Weights of a small mixture-of-experts language model, trained from scratch on English Wikipedia.
Experts: 64 SwiGLU neurons an expert, 1 pick a token, a softmax router.
Training: a variant of Adam for the experts, 554M tokens, 4232 steps.
Below are experts of layer 2 (counted from 0) of a mixture-of-experts language model. Rows are named router (the router's row for the expert), gate (a neuron's input weights, with its number), up (a neuron's input weights, with its number), down (a neuron's output weights, with its number) and show model dimensions 0-127. Each number is 128 + 32 x the weight over its row's rms, rounded and kept within 0 to 255. Numbers have three digits each.
After each expert's rows: "comes after" lists some tokens at least twice as common just before its tokens as in all text. This comes from a sample of Wikipedia text that the model never trained on. Tokens count by the router's weight.

# expert 9
router:091156196126080099121109162123174073162126061181066133163127185166105149155079165120035167158079133058130103104130102140122110102152084135185141151106042164146124130145167175107174138156166148100100120138174092143126114078119099157124127145125143190124133092112076124125155115081118079142154152119141142104137139134171152118113105112154133132169165084135146139159187084150138115139141
gate3:153176119113130114124226135117188120156171088169072147134116130124148092150129122102111115114086117094128114067198171140103157190049139157104151146149086118089096123155176173137079096161168147106119139089128122154118077086112130109149094052127167163140108065152180151121138104116135154107152149095149177135127115182142167062136149111152061148149138119139117129128120125120100088116192
up3:130155129117112097124142181084133137115174111212080161124127150112155139104191130127163103139120145134122147087152176160083204185119119078072149159109122155078115148127151167115113131169091117122075127102103131163121086097103171085139072135161116151202142044178125127114126139147122151102127146034103123060106134186130156128104109122120101146109154106134150096155106133091158193097150
down3:160059152129184140115117137135121169105139153152081091121117148141085170142206118118136120168140135125148138163166115095108121080140172123099116050172143142060087099121169148149139142153164148126136106038165097105111066078120130087144095103172149140140071120149081088142101115162135136175147073168113114143125099151141141150123098086060103131172193093098161123110146183119155149087171
gate4:120151134110082067131114119191141142140092093141154105210124134196154157170120120122074152148139136130128133125142118173106123106082114089179131192133151049102128166140149067145179118171155159136128120121092083135180094160119098214102152114179099197094107075145122112127145130165089127092113130155131130123131135121155177141090109122183113080136164203107097111112096082103084142152118
up4:097085161107192190108108096162148143125170165162144099108093120147145124098116136157113094105130113125127137184052182118123142096211135132109104098180095106182126111157090125118109135093094113100076143158163114091153161101112107095081156180157156145136162236080102113143113059148163107150146149144103120128159137115091111119112071171129136083194080096136119114147105124160092135087142
down4:097145149074188084136091197147174151129186124154115169155104133194131092148099081177100123146152137134054093132165084146097118185134110154126124112088119078162156142115078123129175093115146090182141093151059141132145089176093136105125074136119150169117167153125053127109130144122144160136113162166104093103122146127134070196107065094155114097140143127140182134143099162119178137114108
gate5:102133136111170131107184163208127113128124104162124103102114177088128116147215108119122138079082150107173089105117098188110138182109166184188133118176164100153185142133145056099081130138101134126198106106162099102127077099116205106146119146108153085166153119150116133122163088076102088135129217089160135121141147150120130093110118114163112152123138093138138136161083088127147135089135
up5:134123148115114129125113157108137090176119146091162159104128112165145090079113163146097164142138098145122148140110190098181132041149161158140102126119136107100065133159083083100117159098148123178122118144069153203121191141103088097105123078159086154072118114088170113117114104164100133197139115117120109086120131159175153136152135156134148116164036176142188106171193120153106144074119
down5:145144132138152122157146119139162175111166135123163150122092130141100177112146136132143157130091043154083125160138153099149119107111103162181105114157130164134119108141110166110166138129089166070046125153173116135110144149200131091158042115126124133135121075167122118102138085124065089098102082135140079141183139104167131087163143172121089113153123071146105164184148119170105144078028
gate6:080145202139123175114206157082145076174098082108118131152144136103136187101124159154074127140112146081194097100103126120132125158107164048085090113080178121167127120143110142136128119147147153153128167106102095170168160126131067128147115099086113129123178081147132108160161157127139094148146115100130111127196111205159142138094110133154158068154121163099180101209130121115097157126114
up6:173152130133173126171079117103125138141161157168115105098044122108124099131099113132186099112096103151110125106139112120157166117132139182121119163170073068113165134108145059171188102081115107117145106182091114093147147109093173152124140160086183139090113207120130163123129068134072110114130103122157127127118157094123056141160173114139087154131123096140067124036119159166160098140110
down6:110152106119093104148074103120160129112128113172102174106125143165133118125109130083055186118135136125156113139205192117056205097192073104164123154150112126124138132067119174072082165136169132105135096138125140127146094165131140144125120115126120155098095104153093161066150187125110103132090108191136211177160192097137127124150138132123103120153135077144116154128100181113089138079100
gate7:101205186125170128154130174110198134143147138138158139092129133162131142149114150127112163125104161092131066104030117094176108074124180136134154125113100118172121113161123074071146087079156156115139155144141149119117123148139150108075105117126101137120135106039111131091103110095127116165165115064137110129139117107116129107145176153123116105180100209151100142094196125207148134151074
up7:177123118140180171150148133137144126161132142090180116126065101135176138120022109126147140149146072141119198124114176089170117134106029119151159184138131096140127137129122031154133131167091154113113144140102105131166110137091133160037133147163104149143173061136128115120132101175139125113148105202088126136121136121111099163116157124150096110076167082117152096120118171144096136121138
down7:133148120153148135123072133105130130172192153112131124097072106127148087094112101113147124080133090153134114115113172097155087165083147163123124126108139081159130156151070105106129100171130132158148175120163114134151051093131156177047093100090147112169134177118083078163132132146122099173152120178205118160135184153104155124153153093125141119091196025132131110105146118107173159075117
gate8:060140144125107090096134149160153080118118123169136187197139184109122088123199119143067110146079146114120148135118157167114104111189126200127078124136127104125161104118134140134106086174170121110142093127202171177098085172127115076135086113131124106170095103116148122124091101093173130193121205092093143107100111145166138090133084111137137131220094140158159109121146114134109171130141
up8:168132105111126159144110127091123143139115122158111073121108109153107101145165108123163171116141101134100091137151070147127100096076204178125112158157123071092146139145059124095153177140126108169152126128092145177132137075140205176129052137128106058094076201087141123150137142127114202117147080129134177157205122159076072153161135126101108126109142158106083134108119141142167099099115
down8:154101090076099131137166129116129098156103142230127134109102113134140149097164168160139139152117112154108135139183137115087169121138096183124135162093123117142130121106148139070171123081141128085111124130123116106117127147091124118143014103100074121114071144176156135183149078130077140151139143185125121101123168075135105208202169140128115070168129092135117132140192114110101114193105
comes after: "\n\n", ". ", "==", "In ", " ", "also"

# expert 3
router:105185193109101110099111173141185071187097070133077116115114145144133173190096164137062191117057120083103092086089095169090103114158094159153139155067089103161124180140129156118138151171144148151105119162158085150159095110070127155133115124164161193170171084107118091160151138117088122115171124119088120116136145155156136133124119118148107140140164098163133162130157073139137092105101
gate3:068205154089149103139145135097150107102115125145072127101142143166113131159081114124102130089085075101107154131146127143114147170075137126135194146148144105094183126123160159128155139148142143129141125110161156154122086160084152108169079124100094135162102092149161149178157129096059126095139146076118209104121089156149126100172086082134069175156119081102141220159182173136161127111085
up3:124111120222097147084143161104111105172103104108119153127154149107118121136195152131113123093116192119177094101130145108129094083127064166148107134065117148129124102129142153096119131101097091147187121179111151123092173070108094155013131150093150125095128163151148079121127101151139100115123176128153137131121158105103135166166127163197169100128107150200136091143109086143147129081202
down3:133135144103165151088192160089154125157146131149125146077120123129111122162193159113114114111134084058176137118125127150093127116059094048145130172164141149080132114113169128193133108095106183165205143130099105150122167147079100153104109147121141164128186065103115188116165053132081139114125087145144104122119134139130074100100100165078125114173132126205165126132114125167113128077113
gate4:131174112148100157115190122100122082146142132094106113132093124113107118112125142134109102106079114109117144146140132116164102087028123114189128117073051114159187131148192094030156134158147183163147137141125102130113068114119095131112099132112137130128193147091140140159132134142182080121200158154178175141111179190107184138134139100088084149115126124157160120122140065145092128151122
up4:074157115120154094129115145093138117143092120095088132087155169129183129134146118099137208055165137146114086122155101135140080131161129166138114075104135126144113108113112165103087131146115059137215142116105189101148092134106123150087117083149148127134138140198169083137148130176155144129098158125104136100126106064136154142162157126120037106110163091087105217051087135146115109139129
down4:217139100145144149132097076178162169197102099102159089129145105144154114140195118114071078119110186088193111075202106146114127102099136131131174155106113148114114114102124199136128104090097149145173083137119116134094162116141069069123140096138119172110185105144101182132145097139119081093143107164066114118127088115153158131148125071133142154145123162165114116110136174110168124145184
gate5:086121125202073125139151128123157107130130105103128100136170160097120149207125159108132171155113101110170135091215113207133072161117089145133144116084075076134132149099128116140111079117147142117103113162137126123111138086080140106209135134146081104179114086138165120126120133165106107181106094093166096134115092116083139113166163209186101078112109166111098113157123066114106176121129
up5:073142146160186096109056060108129142082134095080095110119129081138148182178072159096108168142152171129142125143136116115125112181167096125151163127121137160113096144115096163069134137168106081115163178080071133127116153109126130153112121153152115184151154079169142057122131150185066096121118124072102136150057108109177138122111087146096109140134146105126139115187180105129140163089179
down5:130131135106087107099143108111063096109149125154147157161151158082114157086070064160184119105102127115116127155131104146179171167141143134132192148124151149139089128133128129115150184143111071191110105111095109132096118076149214162127173147112102125145107156119129129127159135084099082139139143084099120126140134169089238078170160162137137109102173060102057142152099071118127116108101
gate6:094109129175111165128120103176116191170115082176093171139181141142176157159113122118131104093129116132113115116159074177070167132166130153084124123106193132116134157186084130096122165092135120153137154091146124133081128127129107167074087179121168149126129055160139093143125111140125074134073107042098126091125131156138098136155100110201180151104128079090081178089109092165152134100148
up6:080125116124174177104104227142160113083113144152133108115154123110184088078087071122132152160151128136162119140132074153113122178144163147112146119109159096156121190116165072100112095147139122116160073158138187150153105201160098105137108091152172170113083089092109129114128090156128137178208112110033108175152131086120153149121164143122133140097091145116114141087144179114125118090126
down6:051164126076094147132157149154129092087140132119059121132105176123091143119115132138120129173144165060160142186190098083143152168074139083169143105070154106160116127091127119134155133110165141229140109131173112162087120144118085143136104165197104112135080196091111115123094133176141147186120137143127141117132151141144125116127149112055123094111069160148125087077103168105123134166110
gate7:154119110145110154088165107138141094120129106174104171126149167129117108132141131179102142216130178124123105140128099120128107111153108122029124152119106150184143096153182094077120135118147170135154140106141145115156219109093117242206143078171128121132143099153092103167136152063100139133074123095092079188123124140168105134117136093118100118114126124088162143098080153090126087123126
up7:149127154072166070191103095139108134128156127153135088167122058190089139120088115092131118101105131112120118195140128138132125072096156134166089103182190147120150142144100159132150140155127132083067156144135185124116111128156093125132132167055137105173153156167112152164147133185139119091125120153140164131118143171047178133101052105075192163113108091124084094154176154104145132113153
down7:189139120131130131152148161134104081112175122121149162156146145148096151172078081171116117110081180149168115110104151132150150078132189150109136101119104129134107068110160122129165127195105160137081125153075104103172136127145130152115102075053102096131097161103114077099122204089086142157149170169152166087104115100116103132194192087169102156098199110104102103166108125126173119079127
gate8:118192094135120117147110089120120105157133118189115159145143139164097125109149099144093129097116123120102156160104113138142155127065165171177146153142177101109156133125100128158129156113151049125156106211134116132115087069080181142122107133094182121136132165098115154099164107124119124081155169150083186107158117184151091130127076187085113187050150161190146085132054119123173099103123
up8:125102118104145176156124090141161095107066120123137117096047081119123126109115137134150082139175112145142079131115139092124126073136189090144164109145090180094110102147153132082116188118115087099184130100143184126127098106117146162175126195132099133103126129157143114160141079085116160180125152093096102128193173112119069099181101138116065121160093118067101141112176140188158165151190
down8:131118177095129138155143093069157128121156098099147130128128134174154126091148101118140118146096142089094081129126146123093104093187127091104092123106171144150098147182115125159090161140172153156176138129111097130165127159117175208113071091135204107118162119188168137104133156134118051100169148232159088120090089167081159182107125132132099147111164077108114105102087105138158132106072
comes after: ", ", ". ", "\"", "\" ", "s ", ") "

# expert 5
router:111179194134119086093170174116151103157098080160108100151117160168137146159112169138074121096073119066119085144081086133085136108155117167197166149150052114149169111142146156110134155141117140115095089156154069123170092080072132147143107127132150170134158120134111123180153126108137077097125171133121142119170143171153141115137091083201137173114136079167100162162172112181149071122138
gate3:109182118128108168140161137124113133084138133130099146150077141177097147172163119120103118093066137107150116121109132161132148098155143149111147087174080076118169121153108205060066150114139107141099112123103076134188097095073126109111125116195108137167114177187111167120140143133130093146162124111118172183137110158205115077143147121217094086127150064090120172118134125134153091167099
up3:128144134171208101058126114115123079132151126166151124176181128131150113110129132156134072077133134149123121166119078162134136201115102103170199100140121068119128106175156085106119164155062151080074132118138131092164074179115083068032162094139133075121094118138142153161133129146135122195134193135145091125131128150130114167095066115124119143119166131131136111183134123156115119127140
down3:115110091122142108130137117099167154170051116131141145112187098095151075136121135075105127164115125084122100150123103124162069123149174160158105116118197144117071125080101099142164131108130141174126103146141196138186102152089133135083134171121198146113122119089152089107101114139153209141155185186109108110150175170074083170126150061107082109164114146163154185110095131134136122075133
gate4:141191127154088078104148186152126094079118136150110144132124133139155136192149163119106124138115165102121077131084039200047144056172114126166151132157094065090190199152145117117064167143147110086117116094151094119113088112152175157114158148172111158154096156102119153143139133096145084133135162107135137148136145136118129083142130102134196145122096082143126162081156119095141097086148
up4:089148149143119125078130175128126159129103130126176084107120125107175110136140124091136145138151112153175178085070121196047155104143147121096147061090103090127109144127132099156087135137078161134091236078142122094133157127088181149118114102151134128105167154127101109160140124093135103132177140116145076131075194131112122152110134063197165135095124094132114057158114094094162142102174
down4:109066109130146148143124128118110155182056126123122125108096099150143102116109168049152142127174110147168180118158129126113103117138163076112060085152146124120105143093126170150146172160156120048147132104164175136027100136130117122122112134139143162144172143065100139114118134140159089064105139098207134120086127094180130172108086153145073119152164139144180158138081118149189122091126
gate5:097154173132198118111121118112148125105133165112122140134159165098113114145128162157114082161083125094114113121120129136153107098147149112157174152113090077147174110077142145106097054130142166178139100189119085073176158062070069129111161182098180085123133158123137138137160057168128154121199187135109163112154099112138166081108124106129111147096121205178093133124087131178123133153087
up5:138103063063102137113109077188111209141162132166121071150102157110076173118135171162120122121136146109132154078100131048107134122129104137093155125116146070173116131155108120095174129109184106142198127079115145135126208113180144091132113114146153160116193146132152073095113154129142113159123156184152135108152186154120152101088125031140096083112118138152135128110129152136150160135102
down5:151108106076140102156166110170121164126116123084160093111168167133113093122142163122108138160081086104148179140183126148115092158092132098129101116137120117156077143120101085104103116133093147165137090201143071135108136157129094107143102152174206140170150137175199113055134141129128109102126069180039149150118114125096133147113159161140154111046125100187174102161083123137170109083107
gate6:168125175168090115161133115125170099121111156130087131147212080128159084136155139149100122161150108092141079145162189108128115137163122168105099109147150113076030124190061097150155158125120167106116060163174142091134108071134176139132109082140123166102125123092091097165144118076151128116154115195079128130180149141121126119149129131097076158170145146152106135118139145162109159121043
up6:120135122152212033167062169136126116125177165112160108157127066162141105144091148171116129131107117127154148084167104065194120173123116109109163176131119054147070138188124128119155161146137153092150121164148151145103130142093109179121142144120103114119121146155161122181124097112181081145118112121122107163181114165083151151141136101059077121104111149074175081122149110123075103100131
down6:142145163147133126119100122094151111138169114135113171138192052120138048146114111139148086129114094127144099111142089135176124129134102080139196106201147140121096132147147116196072159129127153144190088136172158182095115073128152125134105131084137111134137140157109146164078150132143160114101118106132154085092105080087076129139136117085158121199063215096125099084184173134089127147123
gate7:105141168135150092118127153094128121168155136128125132120163199176084172154114100140106086137115108096123149176112085107129121146127134109134134119081141094170089106115137185167124120143145166103054114169197080148140140065158111123102102149115109099143145137170087175168087134176176142047133191146112110118139078168158114084160108148157099064080148131122155128070169117145203160073148
up7:132170152138138126136152079131121158180163156129144136122152164124055133131103062164104069094076093118166135114128089107081125181134166122147112112132068054088157103117173205167123111143173097122127147123125088119164125114098106146139155031119138128106117070169143167150168117150195190081111180096163111146084075127173142162165111150141113102125113185131134138094121100139115123136148
down7:183153112114140163157143161126086157149099120145112141169134116120136128128126121107153107129137075202147145092097143101086082151139126140113124187106126120101173089108099205105090094104132105177130148128069116098106111129124146158153118131057065137136093145143147179140105146202087114122080166046164093171142138199125119120124155160092204163176084163151100088153118080130118125093074
gate8:172088139157131148072195086131140126149114165170108102099146165123159130134075090073113121107094099139168200161117110133139151139155140135137176136149095109135115241102156078163135082114136142160088132118150086156091123105141162121101134125156131119153118070153127097187127080081117135154178153139096170152141144166100096062121043134169130111099139143132127094095096108169068101116181
up8:083081162145092116151149154177152122163192140073100150101126117140130150094099158139113116116083087125092118151146117063144151099114171149122134096139099131102174143111132080102131067182140118156051155094109152119152106181162135156109085122054165161176155080149127143107093101101174135166196130145075121162163092150112140172106090178171127158085154149138119161144111101198108072099136
down8:156112098115123121163158115134143150137150115111110123155113078123164114137087099067125157141142128139088129159096118176150170109133162170087115116115071210156136147082068125143173124075137098121107096154155177121214113144119171111141142120120087078157105108180117136130082152140130134108187162135107079182167156096117159129079154088201193073101116140147072069139085177130099121157098
comes after: "the ", "a ", "and ", "to ", "ing ", "s "

# expert 13
router:099161169100098121110088186131176106141110053166097103133104158166143146195120128187048174104080136028093104138146073150139099099117130178142160148126077129129160147173116143137157162160178131128119069145165113133126083085118108178150091139141141168125148113115104119141113116102086134110179140113121144104154114160183133102165110122187130143150159111168118179142125093180166077121093
gate29:117089160070149142104083150071168125075123123148091152099127163136107122149117090081136134155086090115151093194167114097146155087127129142097107142164121158123111179102124138156091142103153130107056069100190162149162098109116091123160090129145160134157164153156124116131107179106096141149214146149144086118154116148200111098092117075170141178183096162143124161153102138118129104150031
up29:187085177115072102164089126086176101144101114133089121085086137150128092169161142119119119144046087092174062191163127158073130138142121151125096095107059174084106149160129114127124177106133147079093056100185150153123108162141117156132101139136126102155110158157157149116118150107104132118184168165195122118161119169182154114160126113178085171177124138142153169112149110134116123103089
down29:123111110167108133162119154112156148143185191140116163121105117098110144136073115067139166133154119105086104142115143131065093189158122121141078089176124080118142137120101139187130087125121053098149119079181150174150129166109111200188086125150099140088064088161092073119122169139094050088171118111160154113129082179146125121171095118118169146081124104150138158139122171107115109128166
gate30:102186122132110112093126145091198149073126112088136134118143096134132123113159108176121148062118154089130110174141181158143133087145105132102118148122116088072143193114169103102159070142141156150106179070117125167121108165090154169116122162167069128161086191050129134121125156163131116122181139102114135088095135153151123065194149111075139168119145159138128140117094069163086116082070
up30:129187137106154097089165173126150109109155131109138124132128103127126128170099123083119143184142128119115144114115173125175108183147173167139118137160109051170133133118198132136092069156128177126161095147138074117116067190108110159178137142140103163108114147052132107121109132145155138164120125051086066119128111118114095201138148064161149124149139161122068132093078048121143075153106
down30:152135073105137116142119117077134097117213081142150183110130098136167101125199120085156090161153108121113127154101120157097178176048093108145169124176140082120114134143094129120119081135147181155141171141111160119130093162137127129095098137119081141156188151092091157139079125152103116080069106152112130139085136175165165106131094139147212148110079129173079099101062148125125126131070
gate31:160108122100139136047166124129125134154196121151099162100105141115067130184182068124139145060138129143168123157095144191135141209103143099135116182127119098145127082153082139132133150141187130090055092155208152097115082116138164134104101121166152058110165130093145127146131100147116119157127137144147117116113084120132128135107125135232133160123102112149135170141076083135118078119088
up31:137106141174113152150102150144122143127124138133153093101121096124162141135092168130130121142146133158084111140105140121166141134152121129159087152125100108104130175123112131119120205089068145133065095066121127131143183114129077104097128151035106166115187131151079136155111106196170116090123159138095103093215133191105168186126154068054078097127099166085122126145127128086125166174187
down31:185124130173161146153099125071141116120105087119077089139160114127086092119171113133112145099119130147118117139101083092087179115121072099125153100239141113124139143132169138114175177073140123119127155123077099138175070136148130076167121130095148105140114191125110189123117104195170113108138086142092098172085131215075131099145142088118160117157094152156172148156139128115126166173085
gate32:142084124117129147146116184154111103156163109152169119087124101125167136145135132161118188102051165141128076146117108177150119101152121146140114130150114145121161107132064090151150094144088128136099159115148093170146114118138140146101173122093225165155207164090139149114107051153098105125049084088113146013091104070137127146119132121127129146124125105137109178104108078121142183144119
up32:136120154091079128183109196095134125140097108162142102116112145137128060130116136160158112148049144143181188112189103174095117115158066151110083143105088128139093120176137115062099125184138146095132074131093116111123158124127185117163117143129181138067178158120111128140105145128075133145180091088175141149125118115132134105121158157212123206119134131095069116086099168118147152110097
down32:088114171085115132127154104116109130148040167156194168096115153143158072139147133084161114125103144139160165146138132133081098117176111112135098145162155099145127093169076127066092099144111146142162144126115187155151151153151154082081104161114097102122148126157187168095098072139089157074124149105154139088167183128185144111137158122135157135091149116112117108155137169111061074033166
gate33:149114206118082184135102177136176086143108115158097102081164147155096124117136104154063161147129082099102140081078108180121152106180144135095099105143099154101074096168134119097084090188130170122072107167126150113119120100137127124145112140161124095131106129123132119164126107142151114135169157149097143105205129197115065142138139123097089127189192055128166140129111146193169130115177
up33:168136073114137091125122100126119106155145127122174157145130161102136144145114179099196109080100177146153124154134142137095115127132096136145116102067104116167165060069127149146170172063084092117112159098068114107143177105110165176129157115114108118133122131137125120140140142140100102149117122147150131158046122058116179079117109131230155161098064140185130117158180092105067142131078
down33:094169104095137071159131112107124182086130090149115127106096118084162090177165183127106174069094132116127062145185153111095154139058110196165140211118127093139130089130164109123109143169157123149136115127169147124143115134111132137081106137079173137154165098162142137107084141135133184081185108075065143120139140106164135203181140089150141104108111164154141111136099104127100130183084
gate34:132133129121121150162100167140134135103094134179131123134100105094135140190143140159069143160098147102149169147179076136094119118126020134099156159142140158142147144198182086161126138128147168156145107136135101201118081054116108168070150143156125100090147120106100080107122138160119117132120115148114124162174103159167179187134130105136158157137129149110105156101117126041071139047182
up34:149126110166148122121075112175128166112110132126091123102097143112066159138140188119117127118112131124148188151144061140206138143103095140171132124102106124144090153128079120142154172123040140134120135119115135100145147097103085166077156156155077079171077116106118103102132148119119167139108143110113103148162119152176166170175120124079107088115138221131084184053072111121147170165188
down34:156167147160103139104080129182141112089101162147087146099148135119131134153151134165095112151137168106155168118125137145149170123119084097218103072154137104141096072144142116132135099093104138182142147181110129154173147113108140130144110147111114125180062211111189080153114178034113153101101143092108110176148144193115062121075168144112125120181092119132110097113097102088082119107131
comes after: "| ", "0 ", "\n", "–", "1 ", "2 "

# expert 8
router:128198165127071149093132155149203080165088105167088100155112157151135182145115173140068160118080123039083114071116103125111118101153104150161147165082095121171111129130119182109178144159147156127107111156151071151152109127101122166123102131120119169161174081137096100150190111103077087093155145107132133124120118160173128112130108136167101170163199124161139155176166081141145091131133
gate2:105152117125095137175132208153130111049140149155079123208104132133079169104087148154130167138080078108101067157102102147115147109115131160116166155184166131082138103084090125195075106151152130145161150184215158077154127145132151158136139132176116067151148107154143114123086165140090140116173097109115089119130110150145104081151150202089173152136120107135107146157109115119109094145137
up2:164121110108137120116106127122076141125153128095101135135125122160112060141117132106117098177175159123103152145195138123168157088009099106174196109130114149097123119140228111150146126142182163113168076126087142120079080124132055146123124131146119113118086093130147208113117200113123121171172132160104113165116141129197129113131147130121108137098132133177067136105127164096118168151104
down2:115078118177055120162151079189065120108101155142107130141151085179081125132123115145133139087132068136120079113140054132095115147097143157202104063165127133090142101151151131159172149095147166105109189133114082113143143145170149112128119120092068120150159108149165152121134091133106135094130133154109153064167111148114130095169094148131170120163146079144167157175154119115109140227084
gate3:160123129146116159130089138166156132184075106135148055132112169143248167140119115157118159146129139111137143125096149103143118151164121100102127120081160135168114172143063147112167160123111139114130156084112082109177120114083081156053147073129149199115149122143076151121184128090120110122101076113135071174140134113165197123084153114160116128138191136100105103096087096113118080103150
up3:058140140137135121118114099119081114083168142057151178097133096149068097100184211106134092099094195125104133179156112125132132123133157164183168135121108091111167079130120110175117105093125099189123066111148135127128104107142159113142150189174121108138114141091142094149111091196100137090128194147149137082095133097149136144186138104075119155115049155143147136133113112133125195143103
down3:150142163151104111133132141108158121136155089150128143056174165104093110143156152169082123099122172126111112160090140115110155149161128130129182148132094124130127078145119112091117151138156118136084168200114146111185103099089066162100159149195173133137159139105109092143128134090156140116117099141134132108083255174080153092100155137119110088141148112093101132076060131139208131104088
gate4:117142160141117133147140135096180160139164119135096117127130109143144158139135085062121138124121096114133129133103049094094122119155164109131156136108145094108124120119141147137205111130136138115114142100116087113137141176147098099092138151136165220138172145101118026109170104088086223059137180132172081113075125119104090153069155109071111180171150126095121082113166119120196110098117
up4:071141118141143123205099099107143112158116135094149193249156098107117064112098162146114118143132101133172140146186177142166056110139075164106116087121114113145140095133136106134114113187160155137095116088131138105116151100135105109150164072116127089121117130104132103149084154118185138211090117131152185132104131166164165117140096190122136081137139096117136138108127048140104098137165
down4:131148154118156150104211117147106196063097125142101134137160105071119165154124123133101102062127101134121126165125115184134229092136114170128156182166128108092082159121110163155074121166098122182141091118161101135139105122106100100074104163116179161191153127114123153176118150129106124091113157116140159126093168129104106123105043077086160146073123123152083103126115153130122189103154
gate5:063155146143175125114169123129134126078120145145131172123084151136102168093155196146111081141072147095149148152115108161074112132121111164135176107088104143181171102114139072123152121135176117175133137056106112083158174132108150188095161161097102180135113080106136093130138150204079088137103140093144116160175124085136190116131134164111209114149089141112139168158167074102089142127106
up5:173138126114074131083134187143117107131075106103134117141138079086100156121096074154139167156097108136071113144195154142157137158196175162110069147146090131106115135160109119037093134204106160163118113086121167164058093118158110084145104103127121132175163110132137078140085079135159100191099153166127162094124137189149123097113181114134142109176153093162159167157136133153120118124127
down5:081144072084120155126122158099194123150175171151066138094108059109111097128130129140121103079078143135143136066107137121132102176094132067113161110143146101172117134162186098145130100145110159167139124174181154176143079182104121127169140138136181147158165136102112116138105178145172129157109087184159136120176137110081114108083162171112126085081163128127048087067140115135124155163158
gate6:088148140118066115142138169122096097130127078170129100198152105101129154110105098185110166153102080099048148119167177159127115092125100109133098120077142177100116145154160110066109158181143175145126140124125139173107101121128163138111134053107138150181179084104112100142113077117143130113143225153162162115167110132137114128140146186134100118140179112150172079128112065125112101129203
up6:219140159138151171136157154189141111123118097102159132139151066108162151139126123146122142151124122101105098169100145135105158139133166058105147147128110158135086159109165154062154094138134165133148164124092074161156119121095133138127141171187122122132123069105123078070077182141163092083190091175083119133184125160073131116108130133122103178136133164115110163084085070137079202098128
down6:147155128146088106149135062160107116102132125084099100098142141154175103130135133138091157160120146127099142166110170153103137099097131178124160114183158126067102133157168123100163139140104100111100167136147140068125155128142105130178175105094135150158103123095117093082077144156099102076141164208168044139184150154073169056153179118092134113088204099140096150107090114146179151125079
gate7:085139140198126147143087138132149100153115134095148089213136110142169164194117109124093157157143127138120147089163122100163120084159061131107186132107164087193077141130090102128161109117086117094144068124116123175108108128089137148118154137096157174118139158169062128162182148097110082094134119102154128074101106125190154172111088121135138108140202051093114106084142090141141130084134
up7:178137124186121126108083117099128136137181149071124187152173094130111138154092149129110067162138142133154121103178153090149133134142083149089177116096147072187108120125111114134103136157098127098150087098124117117139146109104215125126150098102160156089160174153093169134139155099131103199097134147190136092097130118175152139121113133142120041185118054099081097051154099150125147087102
down7:114124078136171090122118116138022162161159182140100092127091125076151134123127136138255117177157133165084138151130116138144113106142102157154082109155146147116122182108159138116149092105129130112151163125121139101039089121177127100102107151116045115153149116131069133143116117125113130115165075121137105129173112127152097140111151096118104166098127078139151112181146138120116092153165
comes after: "|", ".", ")", "==", "===", "="